Below are experts of layer 5 (counted from 0) of a mixture-of-experts language model. Rows are named router (the router's row for the expert), gate (a neuron's input weights, with its number), up (a neuron's input weights, with its number), down (a neuron's output weights, with its number) and show model dimensions 0-127. Each number is 128 + 32 x the weight over its row's rms, rounded and kept within 0 to 255. Numbers have three digits each.
After each expert's rows: "comes after" lists some tokens at least twice as common just before its tokens as in all text. This comes from a sample of Wikipedia text that the model never trained on. Tokens count by the router's weight.

# expert 30
router:169078166140151155162129163101210073137083140162151110169133078123098113189103084123094118117099148074150121129179141100143110094116149131122141142149118181127126142083114148150103195116081055132088092169117139064125121085084109191110147189152107157093125136140133105146126125094172155101067103179138105142169158128149137101090183105116104103071121141123120105124169088092208125126149
gate0:054166119091151145133077199119110162159105172147174103168149119160109107186100129140118132100095108140068087125152176129139112115145115125154190097081141080142106120127109086162085135135140064061127177107112158108106099064172156094166069134129077121151077082051120088141131139118142066118087111089147141110112083116103116117094086098123150152079151152133105103124089091177137138118135
up0:098134118063074106111078159119095145114087137141117051110156123129129148083075101122141097153107103113145094130164081119151101095151132064118133132120121095113121106176174144106135094208142166091095139112120168136140058148191199116140143146136130159136130147056110103132084120103134111145182217085114140116080131151144148106134185076086157156088153171152124109123106147099198125126169
down0:132127166100129148092142097129099163148100094108110155114100209100170149097113133149125176157072123104109061139167050093133135115172090136197071094140120147133139090074213131109166126150162161141150128118090105142098137136178132173112150123118086086174119102105156136112115066127162124146153110161122129137100120103077084114103166101176165096184106156147170113077119152176147177126191
gate1:167128136137194115177146164089073102147186156116101083193104117119109101135145158138161152119142122133162144119118117136168108138147155175105139079135085135148119112147130095154109112131107201139127151144086095088100082166154158141149112167128148150144150116047108115141079188147124080128130125109126122084041131109140135099148151176218150107174111146134105084072121171054121126159053
up1:107096160090106143124105160162094156082048150163120144104076079137114093109169182167073125120109106123135158125136125150137163052122118125079124099082112114150148091100138185085101155119117154176119213118163132093138127130128113146171115126129138150120124090133133147140132158102080171082133147187183142150123243163110138129118146143110135131093171095103178148163077103123122189092078
down1:112121130130114130134085106165105090148165137164100212146108112114131181180087107144117127179137125071160100149138055107177131058116091097087071131120135123101178094110149135092103120063153155154139176133130149139180129125079100148104139070112183165126083040129112187134136220091107125151097069137152107114096139111107114120132189144115157087138114124118138100116092115150105152100142
gate2:196145097122144141149094118127201090123128128117109135152054116076160124180110049132110131123129110136123132128125180073174073145139181120097145127104140163158104140154171132177146178148169128122127122096117209120147098145153132100157170115137167135111133189128136127150148091141117147131089092103111057058133083206068133140097162168164170169117135156079116128119141140100085088086160
up2:136127115127143169125092073119114092130109091153113110112092127088141151156109092214112124188105073129104083089155178137177068141084169134174120110108131115140107129146135104145161098114117138149202098099095078145133088120122171102162148107175127104117136148162167184085186126115191094106111167106098143096107093148144152134075113136111152169071170143120078195163090117188098102107178
down2:113115099126090167116093087109143161145171115126142144118086102118195124169116052120130148121128115115114189140136100117092178165175131167092133093183124129166129145137130089099146146086147051098106175118102130095083114124138112133095066123110159137148159157152137132187118082198124148149081119092104155100109146122049110129161106145136178075144133186128148167163155169021165124112149
gate3:147111155199112156200104128212132107050131155144125127180133129141128120100064091181073128127086129170129114176174100182147101113125070110163180080159101125176127125106134128151123163128158166141119120074119091084138137164141107160170144146151096045079117132110139042152098152097121126079127170147153161116109128149113126077134135129178152146101138150102167069119120110142151145118153
up3:089106098079130138109121142131162183145124195141095120195076149120173126122201124126190151138147126143107131110168111137099103127122121147096081059136131099103125160129163126072147096054169048125172176125115040120134102164122177122136147131089152155119137153132118136128114127204126111140174122127095101103149186076115172159121101101076128123102128175097189106072096143121109090131133
down3:133150150102115126106064127137114106058100097191111131109064146116109162125140128123108068169161120105129156159158171123146166093082164126141089148158179122099147067123181172174154151142132173069090128123152148016116140149157129105125082114128117126123150123118169077096100129111115136120127155104095203150128105149188168106118117125097132121054143163039088157147158101139139111132152
comes after: " 19", " 18", "20", "–", " (19", "–19"

# expert 46
router:184128159151080044173083159126199097154107141113172090167139044094109125155198085127111132093105138103175136064172151150134098137114141127110120119162110110107123165074132110150142198104101085110050094143139094115094169103086100132131096139162094170139102183172150125162137155109159156062096110125129111178109114113115132114096165111106167167128136100121120107126129098113133103169175
gate0:178143163147133090184163143069135148069102144141080137107084114079159166154088146110113143091123075130170151102097112167098111081161176080115097154127155131199151067159130130145102162147108160138109136087120151128119119219160179166135083098109125139113109166111134129101127091119105105102125164207077126099071113120137136143101105155182108123049116128153125119114124102096112158145210
up0:092048051125146101073130182137150140062147121139070121175077152152170110165154103033156125190108107131114163138136127108130121156128101141136179112107114144156162145129105155127172137118111143130162120138174145138119189112127167125073096127129114094112186139119109106094118122098147121080087139186073102070159115094106115143127135165143106117193142099162183099124119094181133058097136
down0:128093159080120080090163189162153126094122123145105150148157080119141063157115096115123152154109155116166138141070071132169117148136145162116172100182109086120108101164154175169109105201094161089133117119065125140147106122103097144065106110074144122162165147164142100126087173089123148182121183163153083188124205146082111140142117126130106138142133134122162085154166127180177087179127
gate1:143135112133111111163134153086125115144203105115102139092069155151093120144128145095110135142086109201152107141148116091142154081133124168144192122115111098152106190119136121152141128134127174155101123099181120157054143064083075099142153132116133153061090127118121164181114132143073191105161073186114167191187112100102089123094175085119182136068109139143177156117110109115122128142174
up1:134141070171095162182195141088102073119157101125162125158108126156095125159191100189137098104160143084133109129158123170105129080161151157080111097133150096059144214130142121130180154158125147156041126174104140155144141174092120104129128121132099114146158192132155160067119119113155120095166113119153190149128149162129065091084115169100133078143184154135091144128158120133105101122145
down1:095135122196093103134163117158148074097085131103151113130123158127110181175163186095133095114142162137134144135074110159130107073128174122134090151140179132131122116153089134103145154076109132098073133151142148160102122153118136147208158157085162135162133147108152064141139127125153115140068112121188124132191109152167135167151082169070112122150145203193134129209079144080160170153097
gate2:139088159078166116112162123147116118138108123080085101185168172132136116153135136106100113107131147067103097085179178155156140107159146152178144160162153091122130089073126093117111101139153132133068090141185096107123101043152122130148144199067131115189141134152088150166110124127116124087141135117159125106144173192077147123111142164121069184099205093097098145122128133070164073126140
up2:158133128068106126067103149097102147141175160116109115104136147045144140155130124192082084107128148121063107089138099172138069135092154176138156100176137161156118174125125182094100116109136134097128161161098115106117121094133140150152160100150139058155144072145119135130140078119159095141139162077160114043164116184136138103127165155121087182136185133074126176206128121084119115124161
down2:116148185170132114104110057202135150169067052106114116151106053150149159116161064127189109130108109076125138139159157167140081146123166161183096140102116178103108132153188092098180114152086100155159154151167118113139103114188135150122163139102129145163067114125121172163124152159158086172121113109135169121081083158138147142110129130102111107161095099089087085136124136102162077114106
gate3:133118146093049062160158131144151116127095156156126116109100142055137146114152099112092129167129103122129113088187089138127160128195098097107106104086131127125170101134119130142140153123051111148157117125188087088154102148059114111182110138185127132129165180119075119117077133147103138076153159122144099071082099124099175146074091065145121116100179108087181144130131056149150131081125
up3:134107131172098076136129075112136157158147161157130149103159156165125104128143149161157078066111161146083175100122095114142131152147099170161074084095126086114150148149080177149082199090124139122106158139113180128185143140096124126136143115072076142178129116124114109128083103113186128129123122126183130152108118121160154135100067174170136107216101167120197100132092108214107150137178
down3:148119155141111096094110042089187121069108142064147095164078142160135147110086124157111131118145158157106130085153172110104163110148178125134123125106141132082150143147101065153108128142116053065126112108143116136187165143129084111158127123142118105132153157162128118161147148110163118154108115135105155147105127100097117158122112044104144121183048016127141194130134110154124175078157
comes after: "\n", " (", " \"", "-", "==", " "

# expert 23
router:158101116190125134157086178173167133119080118133152134122123037115061131149154099116087139116091119090120145054186167118183057098094164136123134149212144122124131164105144126135127199133097106114056068131119129138110151083066115120085068121138110188119086135159157159135174088137151143077115111166138117177135109142093173123153183137109128150118131117113108120097114104109147113121154
gate0:140172127069071121130139156147158131127161130083113124145193094125155152152140062130096129136153147076164082138150089109155099081089182131061130169144180165116112166118156092129125158147172120032136093151130093103140157144098147116036123087124145140172123120139133169103175129183155177117142186097086148146119167111151103153129141113077144134120105109119156127137149069085149067104076
up0:149136162134144133190155138175075136078169122180072062130114128150143170109172157120061182153121106131150118173145132122082092144108113170083151131139141148150091141129154115091098171156123123129082112131165110084148180088073114118086116108104079088108145140123128116145109157126083111094131141074077138143117112041085077135150126147089088157151138194140093082213173150136097123107105
down0:139163121117182111127099187174108101151141086087178156110074134112066112100123071049143212111121136124113115142146158107155105115130133118163105123156138088091167066123158147135174072110212143144163121159127174158144139122150120155132112107142124099097102114082068129144136138138090085111101080101138157108122072081177183132111106122120174120142157114114107130091188110154186146199158
gate1:085144092149061196137112152128153170191092125129095130109115088132199168143172069105166144119154079103181134080098168117162109121131103132090142149117088178107154123095162143196181132159135132184174103120128111099146098124093113119209137139096106160108090143185148135114105127161159125149110162137010108138128132135136143181100065140156120123094129132107101111141144130107178112126138
up1:200113076113152152154117100147169120136137199128122159129155148134135195134152123130122104155117095203176190179176233125083125165181173131139123085161111111161129112144123111171121098117143093190168147142144127149166175114114144108061137152111130158123135100126120086120107128126059179069148129112136161088105117163108105114137098160152135102095179155142116119137137178068098173138097
down1:128179077140125161142142101103119122144102144130117123129115171162095144101165096129110132171149159115068186132122136093144167104154162206115107127090187136142172155110117114151171134142128156106171110103119090213151084087128159096099144130148135143160141159177122156161138105173083122169080135069125199088179088064154122063119112167153121085121111158147077162196184160104116150144110
gate2:108155145118181106163165161190173137090134170165146167091169101122143111124124099142112117107175148194163159112130078111096128098166129060145134069163125129108106143125154081142075106166083079161167178122141088101119106067107097088112137179174129156155149140166090196143124101155079097104141123133109100156099190091107114133064128116142065151139149178097101108098190149097116154116122
up2:178169169167113050116147205153150190117167143143131034164120118073070124143146151111140090157066137119129146154148162151113120137156144126204142079119122112087104110154151119128113092126182134061136155129108126198052143169117111106158138118144113160135112075092130116184135131156176188189145136125147121139129111087180141113114116165099128153145155087111146104122068137145148116138118
down2:151161153105091099143060086125149096139183064142134079138115155117097076115128086060155103133129117095106132194118195101137176155031134101139165136151138078167099122173078140132114085135101144091177129153141064137109076089160159181167178174183133134148179122145128106163141135131109099154094137159150138082101191112120149109137133154096120094172107090110134101098157140143129150107121
gate3:182160225115090084110101131141132151137083132145118166113102146118123048115104111069143105097092161133137131143120125163134100058130149117115126134118120143152103127107160155124103128139156129105134041120114138094157121084140087157149161079138130119097118125163156135102155105150107158093099160116104104138124148153102080132155099192140118118114236203141169119054076127048119110072109
up3:155197182138172097158139084107123132088167165153123109111085138085159107134133161110148123115107147097109112112101156145117162128146082137183097158180130131145121073131112175146058119107112150120088059146140062110115088112093107119144131082125163160147167132160090154107164130032143157113094096060154160092158131172097083186078142152108069162095117166152146099138090103159133095088117
down3:092106129191149098123147118127102117109141110207140125128137125157087081134119137139130126187159107142095124180121123102141105145127106155164072158194050081125164174133162134094062104157133094140099115165116144155133154124126164090157068198138180173109149106095152110152111127158114065130116162176160091184132116143123163158112093144114130049123121107143126177137129127165192037120116
comes after: "S", "A", "I", "C", "R", "T"

# expert 22
router:168071164150148164175133152127165101136060124149163077132091042106103110129116124082130104091129067122129124115156141139145122157119175170146155117192089134111141166081120090156141160091060113100079073156137140081075144106048097129143062214114092120091135149113149141162107137132149148093133085114127126124117097165175134123107091113142110155115126140098132122084114108102195119163178
gate0:144098142118173101108142170116126148062135113118134103097157114094096116191086149152143173116123056156079108098149148111127121154109151091152183121132135159122095134143106055086159117128126150086111146114145110111087140110193051107134144156125089158166149113137130090154142117100129103122153085156139060146077127128100089140120114105097143112177081185082220168163124158131110237118110
up0:112121090170129105073164095128118110129147142148103136205096148078174085135124076113165176149147156122196158167172122119165134126129094130136120100129099128132128096115133133104129145093078138176095121176129138138103120179105172142107094135161121098146125178166163133104164136112136102134116141179113215093093125125134080098152171177198116128093220089168072044118134118155150101123175
down0:107079113117091136134135032177140104131166159139180153120092141117077071121139122134141119167109125089160120188089131082125150119136109115115177172158080133128110128138127153132145133153145074161101121123101148135118101130057112181113129132227143129120141128159157177135136125080141078149111176129161129194143105142187200110179176178122119169085124064124106122204111119124152088132125
gate1:152133164099166125151133126153113064119087123140141105148130118129100097141119104128149145088112181074126105174120071152103193182057130217154132114198106121130123102095146122136100177127132140100122154166121121139090089144131123060143075203188110116134130137139141100179145125098095185066074118136133118102098149199144173164159138136133109078107200117092107149178139146110162109106140
up1:128158103107120073139094077142150095141164099140156083125130130111082116081148109172107136171122099160123138146062139150124166100107150116104148107186092157135083115073145102133124083082166121157102114142094106094122081123077180179091104195114132169164046140106114165145154109123124184029089062139102086108105147150118133131103120110127142153145171149065086149181120107091120118153173
down1:121073183151174076125088183122126109123066192156086185137123152141137151163115118151109124085122180066136120100102108169154202182162130115107089137063155165130142088085158075160151133125102178190072199131091100150120193136129113163102148149152107118132156114136157129166115105109105096142120159132161128118121116172101126084144123132156125044172102113136164088139125139124087166124146
gate2:129138152125150121162125156094132122164113088115128137137134119165103118089125156180166146173081059114151110102101102142095088128112167192160123085116146081136062148073130065124116115107067142106094156137115067172067100071101119097112111177102172145164158109135099081151101121082148143092145195103092176152059170138122145161107063170172131108122146122152055133107144111124101099166112
up2:106111107100118139105109132133156177166075103113076079097179099153149124098126160170147106145080136153134140165118113166082084128117166087118076150165097168168137104138117116170137105079116149215131094150131210114107156132131149128124122122122161189111096173073165102089136093134089174157167162122126149102153153171139095139149127157113105088152162111210114163120092156162110144183217
down2:130163150126068159136091151127105116152116106159156133153180192200092111083151154136131114155064175163096148163156172102087165087172127123102209087122130164132141201115133138136100155088077174086131113111050124102122192113110131094142136135138125151142176086129121106098114102093128111119065175122132132124148130094178136106165141118142143126114140151082137119130170176042107061131123
gate3:153149170136142160142143131143140129111157137119166144176145092095182128149113150059156167077130109204169125115125132099124117071087163108078129128157160135118105091145125096216077142130151116147201121161124131125133121167050122116116036135131166143100114111087218128126087148111128101085096090136143064094097181185157135164095185103156121161133171146125147114138102096127123141128146
up3:123165120123119075107138142132126147198169077096135127135097150149166163092180099106138125175094105211091137061149132096126173093069085145179141098143136113136139134118153093140100068075097114110114123157148128099135114079067114112140092119120171160120097084137140134200145171124098147094152147114105116098117097153158128144097160090118137121164108174063180133205112084124144112187193
down3:106147102176151134079123201109034111142188110117164151157111090100152172081131195147121177153143186119125147081124140102129125135108144157175140123156084085088155097076138048118167098050166141169175127120113168157089155118105143088148145100159088150150151139120147152113131179125108109153167147138115119132115152136107139141158136067074107109167101156098167173132150122111146060128165
comes after: " |", "|", " (", ";", ",", ":"

# expert 25
router:172123162144120091141120158124188134129076180157147078148140083132115114136138107138093115131123073080141131074210176116157119141142166096126123125169103108056124152120067114166113195100114112112086077135152128137094099086084074119098080189144078177112106151099136098152148136119171123100112143093125094177074163153144176134081142149117099106129157155094122149104132104134216185119151
gate0:162182131174125159159151131104166178156149137175151195104132105133086091169132104128036117168063134097113099117162134155178146142093140129136075116135156125164127130123076140145185101067109124077122165099164197189082086147128134141153116184146103099095141134086143156163107139079167064126075119132139141182097119121112113136124143176094163149175177148140141073107135113100103101149133
up0:069059106113125090175118178145109147137053150115108123103072168128115123072103163168134127133109162061119124130144074161122102130156134182170104166117197128165143112071117144127144181144180198109078069127094129137158134142162116137087131101135098113055058074172109142121138115110126128136161146152161204090084107155114083124132099119144137127145118090104144138104137088107112168096158
down0:120206092158123112155115087127133138175103156092173182136124126145083105135106068144089106046157188152156121124118173106120144185119122087134078152106093175178132152169123126148109171086119159176185125123098168123206171076127113157115155129117120084161128117143123120085132164076109066091159096134159131147122086115163160099162182148077112125131159126125139074146130157087184127158122
gate1:096152108151123136119172115117097120136111125094139163103140107169124093151116101131145098161110073168230124173130171156084099028148142119113139046169178110068104163152140130161120130113063086158081103065129127153173099197143099181101171147096109127138116126148126090118127118107137171144101143133096098102105090100134111156084097201145170128146139141132103134165151072131117157160098
up1:137125155102096094089205086094157136127116146140157170110184149116127074111105160183155174097133096163191100114109163139129094155144128100117144102147091124102125147150119098171149101113062152094090073121139104120097108140123174124143159097093119054179133139161104091163123172128066126149130129097141095147118127114159169151064159102150139066096164184120132140036062108139083097158109
down1:066118115170117109150114159178170170148099114149103130140158115122214160082187090071120140198137129139121127108151122127185072148131140147141139152123114157128112106128119088122063137120111120142155141159107092117093106034091133127187112155203131135167052177112136152159108186085163068118177114119124123155113146168109121133120108142157170137158188098138164135087103157115108143067135
gate2:124054092126165066148108138100130123133170080097168110134144111136049166111178100144111134090129119145151157142161145105150152121180149087127090144162135117079128142120119106136105167099136110114127162177156098144123189094102146144103156186091088120092149136096113123094062123099184109125123111131153189157164051159158113143080073111097124133115175112132095156183051082161178168170152
up2:139182173078122149166145155130118075111111094134140113123138130155205130105078145130148140173135134093103055118164132107176125125125156118188105158107120151105169186086095156111114109081130137137099155097130114130102101042162129181133135130158176101176139113128134127162177105101062118105202135163142037165082103136158126130202097177120095167152160104112155088100130177116126135114117
down2:094143100133157110043101193125044108188088082128131098149140120089121167167131119171122124113139167095125112123116124145137089141129123164114122110140181123134166138113068100171189138124122094153119130115084139128121193090116146126123159144130144072102106116178140131069100142083111162140123142174128086181069071168162143058129071149122148138123136112191072140167113091189148080150136
gate3:118194127136143109137134150072113119110085115079147115125139092154164107149177121138151163102197070108228103108134074125109143102137141156100090123094077150144082118140108110076109150166125161176088168141174100041164116104127125093161119089089134144179138118141129126103134126150117093102123181110107090155147172082177115099128125187211117143112081134089163122092151143123179114154093
up3:127105152087078106084144136097098093179107064115142165108124125093169163041073176125149115144143135142175143207179124129110122145144103129117090089086119096109127152084112098090117209121116138133150152123091090148153126141064112181097079155139157175132110174173141160159086084154110094135149133144114180131087154138116147150106159112121093117133110077204150131099090198130111171120114
down3:067154137142128128135109093120151099164082113129161099130163137111120118153157141163053084160175073073153096105052075151146109120068176172141070143171080132147127125100141101121144125137147136116147146124142173130126143144111048134082077131094193116155148090177138096127131089132139052173154164151113082175133160109082137130139070112107119117127112170065107117154073158125150105125077
comes after: " |", "-", ",", " the", ":", "|"

# expert 20
router:181107101169146088136123156096158059221095117183111138152134082131083109141095110129137125080120135125164105108107184118142146114145124115119159113149109137138099158090101178161122131107117139086101119140149150129114191116085114149027138157135109167080104169130162144151182115100161164139149106141168109154155093201117195111048178117116133161082103114110112098087107106092144194139115
gate0:119094160113129136118063117128078108143167110136132184052141120101123160117165165149066124168173127134137121181127133108148180112120091223110171174103147141087153175097113167169122130105141083131137126131143179117128118155128194108096057071087165161145139159083129102108077170122092100101196112148183078153119104175114133149158151204136156134131147146112118141126139181130160110133159
up0:157138078130169157142092148059101180157099151136111082137074131134140114141118205119195152148147136106106166138185147179140113085155060097126132084093077122214158105172122093109090171082133131135096127161124097101129100103122116088137076167165162152118098086142114125148160135132108094179107115151077178170160191124066134074120110123106109132146114128157165171106156106169163126120123
down0:147153112085084119129155111174165134081106173085108108088119119125088167086125144124109129128145100132210127102123113125097077168128109127129108143097108158056168139112156144154172187103110076137121158112210100137137187147139148127172170177075070174137137151163171165194130140157155155154160157147147137085073138175154120080144096156121107138162164188138158134116167092146123146164188
gate1:090155091182083162208114197121114113064084128162105120146140082153154141150160104193087146176147132194099117121118123120154110171188055115137172082096185128127104119133157137087148164161148131154154123124113086126165102136109153102129079128156075131114155123154080101144145107130143175105102119100153156143128102128140145136170129150053098084105116073104124150163190146119070151166087
up1:135153158092191111123104105095158143147154168121111111195131169103139082134139197062128153155164134090171099111183107139120068141105147183139138133108114169111131091110123110144109107136172114119173195134146153077184134040121130126112147133101131144149119094072130123182112151140063090085145152103123120092082112108103117153135116170168109084118124128185204112078050142141157104108110
down1:126116196155055151102134148181115117131149147128145036150147163089132121155103130185120071150182095135136121112158140146149111040212161119086123109090142112135114140075132126167184132120122119094121071125074131135086104046174124118151101114188158123100125164142088129122101105096122136065088141163159145072145189133136114165090103135096116128145126065157132131120144119108111114095151
gate2:207111123080120195114129175073181100091123123155114090106114133086135119124162099110157145144077135191140135105121153121141166100156093130144171134097084106128090148151131194165090127114164198112128083078143087158139069169102150094098168162178106136106127148191128220168142133109118125113133104161179147157095113134148090116118150155069119055157111116123133117103124179114137109078129
up2:185128099152150118150100132071131101123086117156073168100090095158123084161167149137107138101133115102130158176127102158153155118095114214188146158060149128116176108120059113123151098146149124075099163097139208113137164115137136122089063108143126165117123113096189122152134144113102156190123107102028127098119131145132022112135100132169140110108131135155126111139143069150142128128104
down2:117167114174099230102129122137137160066107139088201148109122119130037136114113071144134187149105141111133125148117099145086080139147100135119120148136113128120172179097128087150140157130093085187124115166171145139155081138105109097116178143138156122139162098144103128150093133182144084143113145108135109098127128092138168180174191095187095136193120173113099070169100156135105157187122
gate3:174114151055083154122123173141199107181135128090160148115085118098131122138098111060160083121043124139119110155131160156174149085170115099098097113037109165119080154092146141171095163127134115128145122129093073152118122147124077095123098187156114126137067186113143164159149107096150142177132107168141135115103120160070119116101140113137146189097069192124093076132143110139126143131132
up3:162194139131143083106151110137111079135116122134173179103105098117094171112106089063170159086124111139186083137128171190146082053171087112135114099131156119054113111140124144211079116083137100132160088153181084185168099126121107152133144139134140092109142153092105126105091098094175096101150167127101150156174145130103151148135119095149165173137142069154096125111162110141181159132172
down3:128135120168140134101199123152105175125111055174152121140101097171144111076167063155159141134155126051163174108088159120139113124133054158072134113148082152138181098101106123095076052143094090149119116120108103150135081073134155138157130133116134108167100058117099126105077171091106163121146139118141159140128101143171153187102113133108143095107137144182117204125173083116148113142168
comes after: ",", ".", " However", " did", "ed", "th"

# expert 35
router:172102129135098109124130201107189101108052124159133124142131116137156086121123144126077140119133129112185115094176160145164082177151130129123139136202111200145154157074088120123085223087129121128086107171132124099134106055127101152126120160139045144109130127144119139115177137112146115061085128144139101168079114194172140144120147109064127171110148141140130093090134116113149194122138
gate0:143096059153119123148096139114217129078110115145126103123129119125108121130131120111110129111127084087119118131111200160148153124073139145172185115126135122183121130093200196132040078151099087165097136121100150111104161087109106126167083097082171155134128105055180122090144105150136136186145150163089140134096106159055131142109100159165153151133124127106090119116131138068109046134139
up0:158177156151140048117168148146054131115164121151173100211112140135147051157109131181101112158112160082148123169116111109084109176077099115144112123103083135114140135090058085092169155089121120138137138142082130096121185161118183110113172127153095094126084123166093112147119111118107106127124122108106148166129152132183107124159128136072116139090169142097124106118148174157226148119073
down0:120137136103105120071131101115114109173101133117130132108137124114196144157152068081168140128136072165187129172061087160136139147155157144089113156153063097146113137179163139113144113093135123162138114122157136115135132151042095181129107109139147138132095113164170173126118147069176106075050131091174149197124056122132109129112160149131102082128121144116120125108117173139110216174182
gate1:127170135116104156195130071101126116107146145110132130108090112118149133123107128095111156183129075152165142099149127086160116135077150100125140127170098146184076137077057165098111188141176140088141090200132118160141172139134134137103172145076134078156132106162092106159065145133170029110186118170153076169130113160129092145157134166110147150102147142132113077086110166142182106086135
up1:098167072142065189137155083093102126162159107104118092096091100114089079135158142158071177115120113140172154115140152143154077101103100132108162121179130169118112127101148057089143102121140097136188096172174180158097141126120160087139142179159069082076136103127118162172134111108073108142080116128112124157132100102150130144061067193135179120090112151135156130090079142148116093146098
down1:115136114076165097124106134098100183127083160136147126168065138137107057137108106134142086140098099171075139168113088188129127121118123139155151141153111150055124103161131153145194126174102123163138098060168114111146150148068128090187138128147071138124098117138105106159189124128124131098142087121106176081109137158075124139148146169137149152212124132129086052205126140149126188159135
gate2:169115046075145103152144188115155096097142118140162197099139191160053124095115063058169106165152091115119156108157138076110110151113094100116131120109096082097106128129103153168137134192134133107120133126152115112122129140186141145122083143173125073142127125146160160085188116160157130181092146128093124161195150103101119106129164124147116171074106118058113116113164114089135152109191
up2:121094065112163082086083150125144133177125151108097151104133193083146184111137180078115096128145136148150144120125152127129125121156134144081130130140080080070163107087114143107172124134097126111132192207176076074105130111139075138073096090078126135124107178169153090177067078137140156102135109083122143163118128119077091091146107108087112117061156105086111181123135142126150179128157
down2:081146105173077139146074123145144128140159095139126165143102116100111094121190177166125111196168073147167093167132109092066120197207124115123143108149038182120160115121091126080115128160130095104118119147215095115133127184097046143069116119114133115122196135145077125152163121145139108122099117109117115140144156115071101087143127152092136153172076121127101096130119135127102103125117
gate3:102140124149124107119138075130160157175139188160144123111157147143087155194115165091082154106104125121078119087139171134133140127152120081128110147092180087141120080101109110164099196178078177156152111182180168092134144115165218167140110061126139172076105085195163080148104127097118109143120109121130115114179129114071149121139111088119121138129053088118099097106119121115146118167078
up3:109057162089105152141137103137101083157124137117178127099138170129124198112139073081111081104156116111117159087092054162161089144136107087106113178143104116121160107152164128159082133099138073162133117140133116173207108080140097156113096124124161112086144080100068087151139112140114156125118125114116129082094140100141091165034152106141076152112188134156168183098141130117174124087175
down3:173123114142137137121131083184116169120128133134162171202161167089076132168195105124147083163119093126183106171111066127166080109168135164132102114094125111079143138084110145149063151096100172140170158056139140118132125113097119115173121124120102181166163165109163158088137105159136116162133160156023143157139094125111155186115139144115096100095185170109152107088166115146131145104158
comes after: "\n", ".", ")", "==", "===", " ="

# expert 57
router:194108122141171156168105182126167085138071150162150118171126063093080109173130103075155097128108097109113138077138183112150115119131155179116156162130121137126129156155137105118090153122105132107083106141102116044075149119066092142132107167133084195047122179160173108129157116139191140101097123165128109125102102146160118139096182152157115136101121132082072127092134081088171153148160
gate0:144071099133118185069127070136156089114093096154112137123117116151170113133129118123127155189144078087128119150147131111137132131137177058100143132104111192104094131143105113169116047126091072027093148170165196114096108073105114133138166170133132205079132148167116121164132102156223144113157112142073133131116124121125117135099141163102063170157111128123131170129135106107120120129135
up0:097114143118105086091134156138167161155157153112120128116127080155117146079124154161158126151118077058142162132112145134139156158192092087108165094145141129102039105148099146116078119152156182047087106110093123079148151166121123093054129188134151155132093105147135123160164098110131132118112168163147165115122119068114060090149132196166138114098120123164110110144141121088148097175039
down0:109066142143090135146137128148125066070113098102139099157085104121081080037176151175149138118090145142101113123149143134149084117058125150123126153124165137089108123216106149131087136131105110083112151110119082168099149162145165159116151097166103157142115181183123129074100142065153162139189204100130125122096098116177075146144104129104167148124153132111111094137157078124169130088078
gate1:153086110085147137115088177053160118102095152117090156137086124117164111098143161067125119100135077147123134074118125134167072161118111116090155167165162142146094118091119132101082113119197207120157147115100120070140091173096122104087159162084138121157092094110175111101192186140156160120163089106123162172108126101129120170111136127119114177098064149107096139107088128085093094094193
up1:135083153175152132124150118172137112064150115100108089129095148132140099137118153131154101127105169160135141132064138108124105123178152123145089155151127090159203161084133094172143176133176146184135099098169201116193164151215120142086134163125159148096116062139145109163139177162149169163146152128136082134102118200187088182104121121122118139146130180153128196165107111117169143117098
down1:111168150097123106125155121171133112160076127143159090134141152138076081112200108097155126145121120158112062161156120071147123186159130174190132128080124112117104100173139143174113139183125076059145140142146121161078115125075140176160068098126096125064144142101112124148123049175087127101105123152069125125129164156155127125121077087115109113138083124119113137182126215175104155099112
gate2:051143177113142134146141121181166123125152171099151040159195187093075139123139158094169120132134128130102106145128113081164137156114094102086112202164114085105164141160146177100140069093121128134099134181087085123125155106135106172150158168143069130123153160146100135109146172110179149083129101129143091125132077092114112180164094085113101126118118126041133085126166172107094112148135
up2:176161112134064146114122129094054114126184075160102174161117184162169109132139116201118147127113171118117102087122164131088129101173151118168113151131121191185112192158130089176123124179098146123140095099221143153127109174149172086130147080120110134166090155100096131177146106151140136157113116108143111117137145188166209138131124188106161125105155151135126180162110138161156126112158
down2:087140091101149121130113116098143106144091173128104124071142128091084173136165170108124137125190113134134096182130094119103100160106108128113098150085069185151125103063090137156146139098110142119090154146101123149146145135097135115135102137108170126157073187100119152052075157108131124159077109182116099224161131073109178188099123078158076165141161135129155134148130123186090194137150
gate3:129070121128105132191148129120112102079104158065111102118171155125127101169152100060128084152148150115145123143154189146103136133111133109163124096164169112194123066091151126161130120161054116119156127087122118134157120115064077118069143106132152150152094115113159117161141089091154097136121154150153112254099106170142147152119129142147076150117074174182105143138076107070153137154106
up3:108133168135150102146157124107140088030113111203138100167144153136120145087105175151122130160135183145123138120152108171125162126126114114081087176249163100167158129160138099073127129132097134129148099134121103157134133136148123101126135136087124092104136129112079135135117088138231099096158067125135118105109119163118211117173146100073135119092146181129129122134138136167078059162130
down3:109056150138110098173164149141124117082113173126170080117110142162057141119130153127127114100186116104143104102141128194096162134112120128098125141192133131149122123117119095113123158207088127169085122125077095122099134162107099146114127199102190112110101142154074135144077074154148098145077081153151127163092086157091131136131176147108150098170174115132103116214090122136115129223148
comes after: ".", " ", "–", ",", " (", ":"